Experts of a small language model.
Size: width 128, 27.9M parameters.
Training: a variant of SOAP for the experts, 262M tokens, 5444 steps.
Below are experts of layer 5 (counted from 0) of a mixture-of-experts language model. Rows are named router (the router's row for the expert), gate (a neuron's input weights, with its number), up (a neuron's input weights, with its number), down (a neuron's output weights, with its number) and show model dimensions 0-127. Each number is 500 + 25 x the weight over its row's rms, rounded and kept within 0 to 999. Numbers have three digits each.
After each expert's rows: "gets" lists some tokens that make up at least twice as much of what it gets as of all text; "raises" lists some tokens whose logits its average output raises strongly, later layers aside. This comes from a sample of Wikipedia text that the model never trained on. Tokens count by the router's weight.

# expert 16
router:475478484478471530498484516513499539501485513533516551492466456517486512525509493530499466510476500485523487513503462520538513511491494515494466456496500497516488460497494482515450478547526531542559489501499519490478523501494569506497512494502532516463477489503538481482522485494476474456440555483499529458513495522480469494544466520501462489501504513514501486528521554501475538494524
gate1:484483468503482468500559485488522529481488520489507480490503498501504452477464493540469522539496495528506527484537520518484467453490513480508527495499497526468468505507553523525472487516457506466506489515477482538520520559477476513506460551485495500445496500520511505493486505504508498482483461524466487542505424504493505488517493473507474500445512455522524521527460479513519522517481
up1:515443471472515480499523529527494495473480515476492456464472492481517476508511488532538507512515510558475509488501474470553520460469495494539505494519512523487460473499494503482440488493463510445519488482475462507446497521454507513487483522481501492473504466509528493512506489510511502478467511501491461521503482480477498494487501463532449548476498447471509484493485490537445516519476
down1:520497516546479491505502497500504481502481481511504462511490542557557499513507515477489491512464467504407513472515521482510479520468487552501509560466526486525539480506511503474503550486473495457505526510466533531500556487539521475480520507519492484490491486481498477480462531533521475472526524522479498498507536485490528497495522495507523521522463493454490514511490489489533511535499
gets: " B", " P", " S", " F", " K", " M"
raises: " increase", "ify", "ifying"

# expert 18
router:483480521463505486474492521473511533458484471558505530463510495515461523502485440504503482505480506515492498527514493518482516543489477537472483542493499463535476495519473516487481441503484544546494483505481492500534525546507512520463502500512508519520521446469518488482523516516480461472482520530549497502532511510525504491521461508497497470494481500483516523545535512459465533454515
gate2:460481501483506499496546485475513468493502516520502566513499479506496527517503518492477518489518477532508494429490514505512518479515528496520497469530562499538503518479512531497484515468496483498487523526513476490459528481523517507489495518472523513532538480538518470502498524495503500505474477512472460479501505495483523482517527493516517535519445417520571523508513504494566517463487
up2:507534510489483578482533508525481472488472494485509515520536489489456547495462469483523502478470444493420551520482536504531524480535501483515521537490465487499513532462504518529522473546527444505495487525528485515499472522467530520510479511466527506485530535489510503480521506495516508526461476499533485502490538492496501485467483523535510492486514504466500495493525521503513502483495
down2:533499486523490550511501507500526481530477491467489486496499534515506477487521513485480483472541416483533458460466499512431520473486535528502510508452492527514447481498465516488507490490500527512543501452491527481473487473481525496550527476525523497477483534485498521516540517510489503479512523515492519476498510501528476510533516466500510539485510497497566488469505484496523471500539
gets: " that", " which", " where", " who", " this", " when"
raises: ",", " the", " in", " P"

# expert 35
router:469457504472491505507490513488509540508503487533515528489468469526476525509520489529510460534481486470496485518528460515513494529507501522478464455499522478517507485476484473518466466540526546538548475484484500494500522508507550508487526492482527517477480493498542477464537473483474465455459544499520537454519487518490489483530467508477484472519505510530503508526528543472461535475521
gate13:466550514482489549511497482474503515475503462477496498524490487498499444485546506562535496495489506478478508519527512499524477523446533535487564480499503506483481481431502474471502492473532540508553512513477491509505462536517517500491493501534479485450512470547530505486536492497496525510509458516500510495501491531514507506481486481537527506489525522540463555513499504502516499490477
up13:510513481492467496502493511507474457489505526518514440473452538502544517504519509500484485509493525502491502474441456480454455512510449442490521472498487510474446525551511489538462479506509522489486499476477508463489493481498507499477443524486512536529480523500485488511496535505494508492458504460553473501483503471496517511551504522494521526492526508492469520483532480493485494505551
down13:496493448508541490465482514470495484457496503478480513522474488510478513509524535547482534525507492524526499469532479500463510539491540474474508541454536511456478515514484516489507491468493514490480526503515467520455500499464505476492484544490497487515451509481556526522491513511517532507535475509446460502476452493487466541495485533535481489474498470525479538509515537478497509528512
gets: " ", "4", "2", "6", "3", "0"
raises: " son", "urp", " daughter"

# expert 11
router:491495527511487500477483531489529505462529475512525552501525447514492522477514488532508501506456480527492471527526490488513462543479502540467477479477503493535527464482476476497489485567513513500546488498475510517536505500486537485474538485516513522464504445486531465489539532509457464475434550488511511509485466495504496482494485471504480472461516489524512518520517492489464506488499
gate0:494469510519496525468465525512464477515498487490482494514513492521487511507483478505525494514457465480491532525512502490482470471517513542479540486528507484529499470496509484519470491508483528490433463502511538530503504482497480453550517513526489523548544509529471513488530512517549533521497530462503534471501449488473496483530473513523475526514515498531497526468535522494512522418487
up0:492504490492496480519490545509466492529459487513511477521518454525484487500484491485534504496439513454476541531529485455487477459506512519502566493504488524497470512497490461499489485499511535507477502508519479508497501551510487465517511529541518518505497522558449521495520493531549538505503510468505500497474488485487534486524479533499495526481509476534476521491484498452538507421494
down0:527538517494485485470475507495493519519537452494516538505529517506539517490494537509522471502476516482494508536509481505487498467439473479493469512529506512558520498483467485488497501505485528517487451503499461510499506490514480459488513517493499482500552465473524523537480474493446510479506501501523507490501492519481471519491494548498489548476493531544458475492541431451498527462468
gets: " (", " \"", " ", "===", "(", " T"
raises: "f", "c", "se"

# expert 1
router:467460506469489503508490510490507535508503488533516529486470466521478526512523490531509460532480482464496484517523457513520494527510508524477460455498518478512506489478479473513469465538524545541549475484483501496501516506509551510489520496486528517477484499500542471471541472486470470455454549497521532451521484515492490485531471512480487467518499518530500509522528544474458536471517
gate2:489529500479476537510532486503505482492507507520520494526512471534495493488488538529488499497470446507532493460555497467462466474498507510515522443517499452512551545507512489488497517531483551517454484489515473501475537521514472538492509449465434463508468530514502503498507490479491509436499522522488466490493518478524513475468479495516482510497515504477511494495521490505464492455465
up2:488478512539486500531490490519493471474495517513486505522489538521482501481458481466500517505479532494496547516481483465559492541504522469515470511480522483501511473514480534502491465499491507498541490479499508541533484464495507456473512510532507540465518461470508548522494523435516471519503528484516515486522499489485427555528514481493512550517487486562514510503484457505505481510510
down2:520509494459501497504509462519462510453505539500503529543445494509504510541518540476473488519501496478498482488470511471475530500505486505492464502523532505499531461518441467516459503483503463473462504465503448520475519549504515485517519519463472481515515516504516522488537519535497498458454539465509526523491478522493472494537495494494485540502481543489517503458505485462546514507472
gets: " a", " A", " H", " an", " res", " An"
raises: "lers", "aron", "zy", "rian", "my", "ren"

# expert 26
router:524490526464475486511528513490511504505529488520509526498483503517499504526481527555526500508498472498447478525567495496474490489498530553537498494515526529487515473512494456539457482516471531515489431457481500521488561500492518520479520499460507478487487455522517500479505487503463452505484534475533506500506496541474499452549488489507499486494494499527502555508498524510458522495526
gate0:502517452527531478499504498509496503537494499528529547525524481518515492468467559549512534536502468525493481507536459508482504482447455520482465505519542477506502514468491541488494473489496492462449524497524508509510512505535487519501506457463504475493452456504472520482498459530476508498509492532494512474472481491475476516540482512446473488515482496528531504540478524505474489492534
up0:493522491500503480477504494509471463488485519531505524543492490499547462466456559527537510515520503502521509485515497473442497524516503511502549523523524484511530546485498499442497497508492491476489509550487512531501489538538533484506531503531496476500502518496509512518531457468461523470486554521479480481453502512448503538538448490487470513499512485462510538528502522498511491527501
down0:497544491546425523485517519528549459502508524490536527521477540496532499462499456532544505511511477513482515487496490505541516508527544525483500486532538514494535475486484519522479547489471514503489538503491500501474494506489510491490523527523498492503516533512541532494491472511526480486505544493485547509501523463468518501445510471503533505501506504502506562485492472470443504521483
gets: "s", "es", "ers", "as", "ia", "ings"
raises: "ch", "m", "hip"

# expert 47
router:492466512484447521469508530517511491505527498530467504482501465531482510493520454502491501533512490494491483503538527520513451556475498527459468493502523445495522469467507482530462457565502496491536495522472474496542538508488507481484495491485495511495516475469497475460533524485493478472457550477534491503527487497509480497540490498504491467466519498494483547540521508517454502481522
gate0:521532534515538481489544478502481485518538497508495505504436515492499508487488514522499513451511457460457471507518522479523494478535465500538501495484535482504519515473509496478444504483510513510484515500525521498515450473477538504510452450476529515497505491492520513482526534524437470508498504512520452473519500537495494475511512521488494479494510561483510511519516563543506495472464
up0:529462531491478505498475483488497493506489462508491483503566467476500479504564473502552495517495504486488472465480463486526495525527479496490508498483555511483525509489513508449555510499531519493517474477479487499470460514494479501466502510474540459523488503474499477526464527533534509510458462501502509513502500518466493495495543536497521563474494523479525490492479478535456497555496
down0:522501545499480496525498505523509541492511459477495443463527491543496523471539508475531521477510512511452474496455478487517428483487497486523527458476493488497469519451480507482495509521519514518547488501499513515514516497489480496483504502476521498508497490518522482425502531509507462522524486520474528485517511459488516487450502537457513533484502499484518504442476454488523484510460
gets: ".\n\n", "\n\n", ".", " |\n\n", "==\n", " |\n"
raises: "===", "==", "-", "In", "C"

# expert 2
router:486492521495481503501541505464506511500477486493468507513501459541477530501521457529531488528466482482500476540491498526477486510508548535473491476466540466545479504498499468515508495514509519531524485456472477515507549552464517519484502504488540481488517453471520483449536485498435511434471507517551495501501491495508497512519475481504503465521512490527473530529526510482476510488469
gate0:540499493494501536428506465537533523520492517514514505503472555503481494536491517486523467487501508513540488531518476511469511524501506468551536489529482501518493511532504534519519485520503457499535492544467500496455493486510479441500510518516524507484514475480525541508440463508498551467511501513480472464547520475540472512536521538494486472479500510498519497495508493497488534528520
up0:542512502484532471522458552478487502493520471489486497535483502474495501480482485490470505486507514502530506464470559506517485487494467531481446473500533524433507509493491493488488465518501492459486496494511529540531531462492514531538516506503491483475529554490489460489524543487525489487510485513503553529465516515494504534474496473499457517534530517481454454502455477471487491502502
down0:482460516541473522515472526537489521491514480507499472497508489512494471463509500494562544548455506518516499512515525515501513471494498490520458511468550492512479505471514492506518507510494502503501500510487500519488564512462531462481522517486479492540491494504563493539552533472509472480470503508534471512483527471495492457482517503464532471502477523507459481516510468478545491465555
gets: " of", " in", " to", " for", " by", " from"
raises: " the", " a", " B", " their", " "

# expert 23
router:470460504468489503504486506492506545507507488533517531486469468521477524510520490534515464535481485471495484512524461514517492528512506524477457457495519478513505487480488472518467464540522540537546469487482500495503522507511548507490518495481528518472481498498535476462541472485463469451456550497516530454519486515491494486532464509479486467516503514529499515526530539477461541472518
gate2:547466517530513475468559473523488506530538488497520510507532497518489514484486498507525495498514470507505534513572486477519520530442513527487516487467502488543463447517467469518504491496497489494524486475511522508506533518532473488491461525481566527501484440486542459513506496451505515501488535495524480502491460475528483557532496521477490511515486506519502502490476510487503471490519
up2:515511533540502512531511454493478521465502485487560534463510520499516500476470466513535507493532531459520508526510492469486472504485538476488512510503520476480564485524489482517483516488488491477476513493463450511479481515502505505522472495512480511490507529488527526457477490544476519562499504480468458477558509529502466445543463499518484499525501522477497481524506497516445485491513
down2:460467521508502473513551486511500473507539489500506493506517515513497495515509552464483511515520516468495522481452498503492466480523516498461492502484488473495492513486500475541482477541510455483521526516471535517501429536527471487479519492496466551468446514488473488515477501480459480500429503487504479465513521473507487446493535503540523503478524509504476478538502451519508513509480
gets: " ", " F", "0", " L", "°", " f"
raises: "uese", "iant", "DST"

# expert 30
router:458490518471439494511503545453519511489489490543490493511515472508470492525513480516503497537467478485475505489524491541521467500497495525459481466509528504481516463468498483545473455521478526484489467458501502482488496549513510520467495520466532510485514464509502464498496529489460489470446528487503546463493494504506506518500455494501476452478467521515508558494526502509449494475489
gate0:478473503526511563502489457519522515524502508546491496503499473480515465505439520469514494501531504489482479507529487536479479534489485538474527494516493486532460502501490530530500449536498521476472468483508463509503529556515493527480478474464505496507507462504511494498464511482487516494452514491531471531464508534484518498484519523534535547502510427526530493521546506471492482494509
up0:572524486527453492505503480507512502524471516504493466509529480484515496508447554504518479482529514451518472522470479550450513496490505488480500500502554525466514528505435489514506460491518519497458476489510484485511523470481525485491496526465540496512521517475528495531516516465519534498499473490458491539502504523473504490498504493504492514570489493492513487563518513536494514481516
down0:527528465476474493477548499542476500520506499548483531470459459505471515482470512537485509506521515491496496529459522508479493527485527483513483526506529523497490491502501508490500459498506449495489500525467440478539532475483524450513528552512477497487498487488493508514469472494502529453545473511534493553455517496477500458521503495490470512539506466491469490544525498500542499478470
gets: ".", ".\n\n", ").", ".\n", "\".", ".\""
raises: "i", "us", "im"

# expert 6
router:493509543493466498507530497476477530483529515494503512470495491507518513497462501549517430561506490507474482512546527492482466538519519475504464511445509482550525528473481461518498490512493536497517468500465479511530501558457506484463509536500542481482486459528526471482488491464462474466486518486514537481498495543513501499494495484466528518506469498529496497479524484500499512518534
gate0:523553484465504532511509500499509522470512508490497499474488532491527498509450515542481519539523534487507503478512510503469508506490479504465481502559474477526482495496478505532501437520484471489554469540500474526482499517517453508463527497497487444539519469477492482507482537523446496484502520553504505474466534544501538485490536510471511508526504497549496532510476527528502523498510
up0:482512506517474483489563540504495535481495492559533501540458494488476454512521511470525504519523492527481486488492449517474472519499479506513457466573498501468522487524514500473517507536520518504514511502510454442507476510510442508489485502527485485532501525492480526514491513521525494522460472487508475533478473490489514503494475486489524522481465486476449485523527460452505503490470
down0:453505474479494527528476456496523502546478490460481511502485517487504481515498538497472499492461527478468506471531469517495459487492467475550550498493437519523536520508498548522554533467525462511483485542483474519461566502497517493476467485517524543501481477484499485470477514491508510512497490445492527474493464484489517493467484544495506506536502476525482503485509504506502479496494
gets: "ic", "ig", "ed", "c", "am", "g"
raises: "ified", "ted", "ed", "ic", "ives", "iv"

# expert 5
router:472462507471485503509490511489507541509505488534514529488469465530478523510517487529511464534479485469493486518525463516517494529509505522476457456496516475513505483478483471514469463540519542539546473486483499495498521512508546507491524495483531515474480491497542472467542470481467465454459545495522534456521484514491490485531470509477483472518499513533500513528526541475460539472519
gate0:528489540492473525466515565539472513521506512462494530506508458530487508481491516505503479507444455473475507496561508540512471553502494473504468468503476546518530521526484489530468509463493483484478500492473504507489511512500484507493507464494487461517528473512537490470440515505489496490453505518509519473463514509522516517508492442503487515531500481528499510453517498441522487502495
up0:500499484516494519551446497486501529498474509474489485488509496538491500529529522488517522532472494524459495484481553479521465500534494499527459543499508503445486473498502508539470499511529465502503467523503534463509485553453502501480470435540508507488494500514494498475493481521520538494484526457522464516510500514497496491445512471481502521515510520490484473522431510515503483451462
down0:522507481463505547491525484497520559510463512498474527555490522525462538516489517490476501538454545504494530479464490521486491534470452494429519505467505496489470466529559510511501453474483496498497489486532518473516503498490532523511455459496534527475523501537500525498509504488498533534493503524516481485565481514528497469521512477494513485515505479494502484502512536475500499479515
gets: " He", " |\n", " s", " d", "-", "4"
raises: "book", "asy", "va", "adesh", "vo", "iction"

# expert 43
router:475461504474487500508489510488506534512502487533517526489465467525480524510517487531509463534478483468496485521521458515520495527511505522474457456495516476513508484478483477516470465538523545539549477485479501495498518507509550509487524495484531514475480496498541475466542471484468471456458552497521535456523485512492489485529468509475484470521498515535500512524527539474456538473519
gate2:497529492533486502493503546550506522496505526496491490462507499524464467520489506486503472500531471486527505462513509447512501531538491468498493506514503457505494523486489458484477521511494549492540470500452517507490456517488538520487515502467518479482488483532495462531520524449446498496464552533502513552512514496504494527549480490505488482484491498533503537515490485500439532529545
up2:494499493468508514502505474494468489516531512572481469570503494478497550494477528540486526507496523480526516472494501488486494484475539465474520464486478503470547484507475472461468502466501495516490479477442478526466496537507519544513494533479488483479522503502468482502504477485564484554485547467484514467547506495505486486516519515522486499526485486484492523470487503477547480494502
down2:463484476502495502481478481502496537473486469534504475472513489496485499493525523486506512496501497426472526507540452494495529469469480502474522496483491504476522507481490485519488474490502494490464532485463489520461480489447573505474499513516467510507491516479514506488475473507494510513464480501472505445468451545494539505465512545543494466501515444489508527533491503490511466559473
gets: "0", "1", " He", " |\n", " F", " trans"
raises: "iano", "ened", "ín", "itor"

# expert 20
router:460487485456463522479529526500496506490514451489497544524496462513482524475519448500500482541487469514492467525498532512482476494482499515463510494425510464544501515488503510517502457515511527525490477503472487499554546492524496526458508541486498515471477497490514446485498467519486473468484551507535478485519475514500482484504488487487492478503481475512501508508523539499428508462492
gate1:522533523477476494507504484517476511532498477516504466522503518495493519522461447512508474524534484511461504518517517514532507478533436502491490492480434471488492462518485458493494528491500482520508447488513435530545439498520509524486479512469480481490474505467522491483489521529543492492519494503486460524534486482494565525504478506478481501529529486539497471508507507520480521534463
up1:496498475511493522433480479503528511477506474494490499514493490534515502481513484495496520518548449515495504460508480492440545498492532480522516524499540463500531539490499514492473468495442512507440492524464524478531502514488466500490513467456529500508504499488527484506481470499482534507455453546473516516497517511499523509520480489490498513440469513463480504509504463486539531495556
down1:471530509453501496494455492519508495481483538532499510473476486435518511500472490493469494480469561513448513502535553491560527491558486502494515499491480471527494536488507521477499498531568520508523468490540468465498493524488515513470513492520477498491498492489512509513492488533521425496507514471482498466530502482498506472460493518469504495521524482494525518525494485495453520528505
gets: " the", " The", "The", " his", " a", " its"
raises: " ", " f", " w"

# expert 32
router:490476529481506514495490505517515496491457482546515545499518467509497518508493439528521476534518492500480493530499498553485485489517536550469479480501527445545497488501485495493480492541497530546519471467496472501510522504476549493503500531478496521496526463478510492447510483513483472467477522532548497468543484506528531489490484507498522446491486506517470515473492485467475533523560
gate1:466514500539551494495511505529496464479488471554456479497533507489542495470490491526509506510503521536528530504529484465501500499512496554466475501521462463487439493531514564502471522488556469492518503475466499540515474510480495531494487501496490497481514507519519484481513426519457517499471458521503515478511495495510521517512439524505510486503518551484488506528494527494505516496480
up1:508527528485490502492513480454479521521501516447538510498532483501498503517487504494522494526490482495493494477486496511482504530520498486511499534493483502476521533479474469490504488511456536529517531515484516433489522484492508493547484480498539514425524472535467510559505547501481479501559556449483483506527510515492480471519534507511500503491493452564519507470537466521506494496480
down1:500491556523526523577500500470522514510477504492471519519494476483519490548513511496498470504486501491528551485541503502560482523517485558479491513496527518515535500487516481461464495493495516535501459482491528500480489526520520544490512511500480538473539509480515486463499497483461505566472496536481497510464449497479487509488487476528504458489512473517521490526508499473479553465510
gets: " was", " is", " were", " be", " are", " been"
raises: ".", " the", " a"

# expert 4
router:466435496491474510515511537504512525462465485569514533486508481501505495505522449550511477531490478523471477502515520497481491519525485512456475506491513470533475507505502478511510485528520578528520474495486509523518513544524502518462522481497508476486524472504500499499519492545477500483477537493543515453487486513510489508527466513510508453538459479490518531553532491466490510498514
gate1:479506510469499510479553503534507428501479463522511494478470498460511505469517489484509490537550507488455484499527458491493475465556488532480472515497491507514510514492481487445555502486500501489483451472505518499506477518464446470438462503499494526522485446521517496487509499500479525466500485469529482485458494489502529472501476530505475491473516498496497478518502512514459505518452
up1:473459507560561478472465523508481526498495512491508500447504495548478507485474468516497472483475521555528479523525479535522481479551529480525515474472533485521506458530531463467467502467513504520489488522530489477507491497496503503503509516475494476538528515516508485500454465469515488506512512498451479487506465508506505505473521530474511546561495515487529533487481527497489536509484
down1:508512526486468537537534499515484512493518481483530500501472488495525521527514505498524525470485551493497442497499514465497500489498480516452476505485473489514502525460519514501458493478511520498522476558528480500457499498445498486493499505496494507527501484521497537485489467482513511473540536493457490481424469532505488580518475525458525542509472505508473496503542480465480524483515
gets: " and", " or", " but", " than", " as", " he"
raises: " in", " the", " from", " also", "\n"

# expert 7
router:481457491442500478476507503477508535480501505518533519516496467519470512472521461524526448525481472472454477499555491522516485514509500494490486475458521484525509510494501488517475472516505544508531476473489521501492487546516508491462541514499497517498518459488548486504544505480484514469491542504511524491540474527492501457541474497506479451510526478566515515500518515508489544470539
gate12:521522526477477506507527512500480531503501580513530519524534504476491472482523532498516492481474524486457521497516490507505483496489475492469523530487517486503532512492526494550509522500530478515564456468537474520492474496460526476499537481473480472454485479483497506554527484524541500469541527499519551491496530487525534513532497503496438486488501514523478527525502521523471508523472
up12:483512480478533514465464485484508497509496455495466489484505479498544555497502472509491541501553475488545437517479483539488511528499502491483544550469499518488475492515480505506517460528457495465459538490508498535490534515506471518475423483502536531487498520507512489461506501465484490518512509487496448508517488530476470531537482518498527495499491525486490515465515488490533469490476
down12:473513487528459512482488505470520475524499531544504508511498445517505507483480476549478479501452482497514514513483503513476520465508523512495492496500512498467521564492496471505496477486499479518541525484508467495527487519478533528555468483510552479476500543511523501480519471536498511456462491507464525490451524494519479480485499541447515473533504549428501504505461485486495488502495
gets: "00", "0", "10", "23", "22", "21"
raises: "-", ",", "\n", " |", " the", " in"

# expert 8
router:493494505497495501490534490460509508528506483488482520516524465526501528520518475517499487525447492469506498514494520505508487531491523536484481469480523488548466504505499473507493471516512520524538483469487507525482545566473532492498513522464541496441496470476514490418542505513432502428461516522528496480489471490468514506509489491494512480498517506529479497487532541512491498522476
gate0:472521462522520491479500518542480447494532502448515491511472493511498474495488522463490490496500536531473524497491496497517520502445519492498481507522510494478530498505504483505496450464521440504499488566501505494547539507475469488504478515504502496478525489528497501485524492446497468513455502510492524502464534474474560526477492522464489518568487483491459517497483526559492489500526
up0:513527497455455471515475495479529520491473492535488477509484509509507492516479487507506501498511499484465469481505520500488495486550475499504505511519491456496472479518484544503489509509460535511532556484533477473466495485485501508523501473504448518522466503463543498505469493569487508513519487454521439522528480489539483492479484518522515477483460548527592504485497520490502488508491
down0:516477526467497492546505522509552517455496464532557517521498531483473483506516480479478493487497492555492510502481462514489476478454487522485452512481521492515475497500517496524479462502504542521523540532503485488510466516491490501512512503483535490530489519500509449489478509501548528540522505497531458456478512476467510486515535494520493452510542482537483454455484489461512530516531
gets: " of", " in", " at", " for", " to", " from"
raises: " the", " a", " an", " its"

# expert 9
router:476469495505498539483473524464505523480519462530501515520488482512513485481516479523487487522477455529462469530513497520522508530488540539509434479479503451527494494494493496538474508506540537534536490500498503482522487528528495522506524488499484483509490513496560515481572481477492502428460527491500487482488494495481466498519429507504483466474493513538514497513517529496485494501543
gate2:528499529502465494496516506461525522544533498527505508511454493485525519474516526511470459467455453541493479549520522536472474476536509509522505485515488463510512512502510522484499507499508512565541579497490488512514494542480514486519510494543485506542503517521515504511528536481482516526539504511498483545483459522494513475504513481468476467493517491544504517484517529473446499517490
up2:487509478501532525506471503543486490462470499480489499504545519515476486518492496497522530525560539465495513454463473474524493519447499506487495532490519554483467483486486482504523496508502498434456430489510518514479515460521486495489508499477514484469507501475490482495466455521529484480453511496502534466505528472491485535504477525523533520505492496445513481512490463522550509484520
down2:542471495532505562519526521459492482517494473496474466527550544504481501489504455499492473520485509480518506465497535523544519501500480499494475513469505489490475499495481481515511469537501471528506487464477541527503495487501534489490527493520483470550497531526505544509511495528518496458481533476498455501434522458526487522524462505509473486526485442499458514473531475464504505511499
gets: "20", "19", " ", "18", "17", "16"
raises: "ac", "id", "u", "ir", "or"

# expert 12
router:500464520487495505528489538523527518470485449522529497490525465529508511486525486507516461511462480497510483508578487509492471507472514519442474530508491495531505468474470500505508494552542495508528501475458492493518484552532518520474519512452478523481486492522505469451510506504478497507454525515521516479508485530521520479494481507504467484519498467556512550517526486512442501503485
gate0:496487551486536547479513521550488528533522470486475521517468503484531511505485533478493469478546522480505475463473503491535504559492509487476514512495539519488452483484483526486471502501535478489460493516473472471499493485532525534485560515540521494516511494519457538450518488506493536455496506481498448491478506501508486530511481485508471492490510477476546488520532468503470513500530
up0:490498444519462463502486514439527499456488506498519513484518499515470485496524462496510540517461457527506495514537489492469469432502505515499484513464438518526529513513515467492510510497486514499530497483532521522512523488496456466517443476457510521490491495492536471504486526491499478502512505530491556548494517509499503502455508483492528535534502522550470515470485524480507472479512
down0:509483477521491510535501512489476492509514515523461494497449495515484528524493491520489538456499509502519469508507477509482504470469515471477504498530524502503508472505535497499520429523502534529487486566504494477499455543456492513515461470497518477486494494461519478500478520530491511516470549494466491491557485495447464483521489525494518521465536473452544512522503488495497492552548
gets: ",", ";", ")", " |", "\"", "),"
raises: " that", " f", " the", " res"

# expert 13
router:473461507472487502509492509490505537507502488532515529488466468529476524512522483526511462532478487469493485517524457515517493529508507524479461454497519478516504485477484471517465462540526547539552471484483503496500523506508547506489523494483529514475481496498537473466537472484470468454457545495520535454523485513491487486531468512478486470517502515529499508523527542475462538471519
gate1:494526547538468493512481500479484487486492541460500515523518506536527518454520462519509489513521493498502482492483462539489562476480467481531449529562459494496489481547460543496490523518533482498527473508479484505502508483494500468516526493515525508507529492502536500484489488487476481498490506460529484469509550503525506533488518470516519529513534523535513498549483486511462550527533
up1:484489476462513413505485484491516518537520502511511528480501413520489536509516540466491494505534472519516507477470505486519478496481532549504525475522499507437488494470487476517510515492514481506494496504511533466525499527482489517471467530478504525504469481513502455493531492491549509517540535516512491517476503509504501470504483491531507493485496477505484516452539487474522468450448
down1:476474492493449482482528492521537491487562458478480486465504522458522506519457467470507495494541504503492483465509486524486491512478502453521534460559486520480511490459515507507503477479518504507517475484501484500493492499498520461540503483504481537454535501512512501526537546501515508436535532532523513465472471489481527512465543510519533496498530505530518507539509481535497530520491
gets: " ", " a", " R", "–", " M", "7"
raises: " basis", "hr", "asons"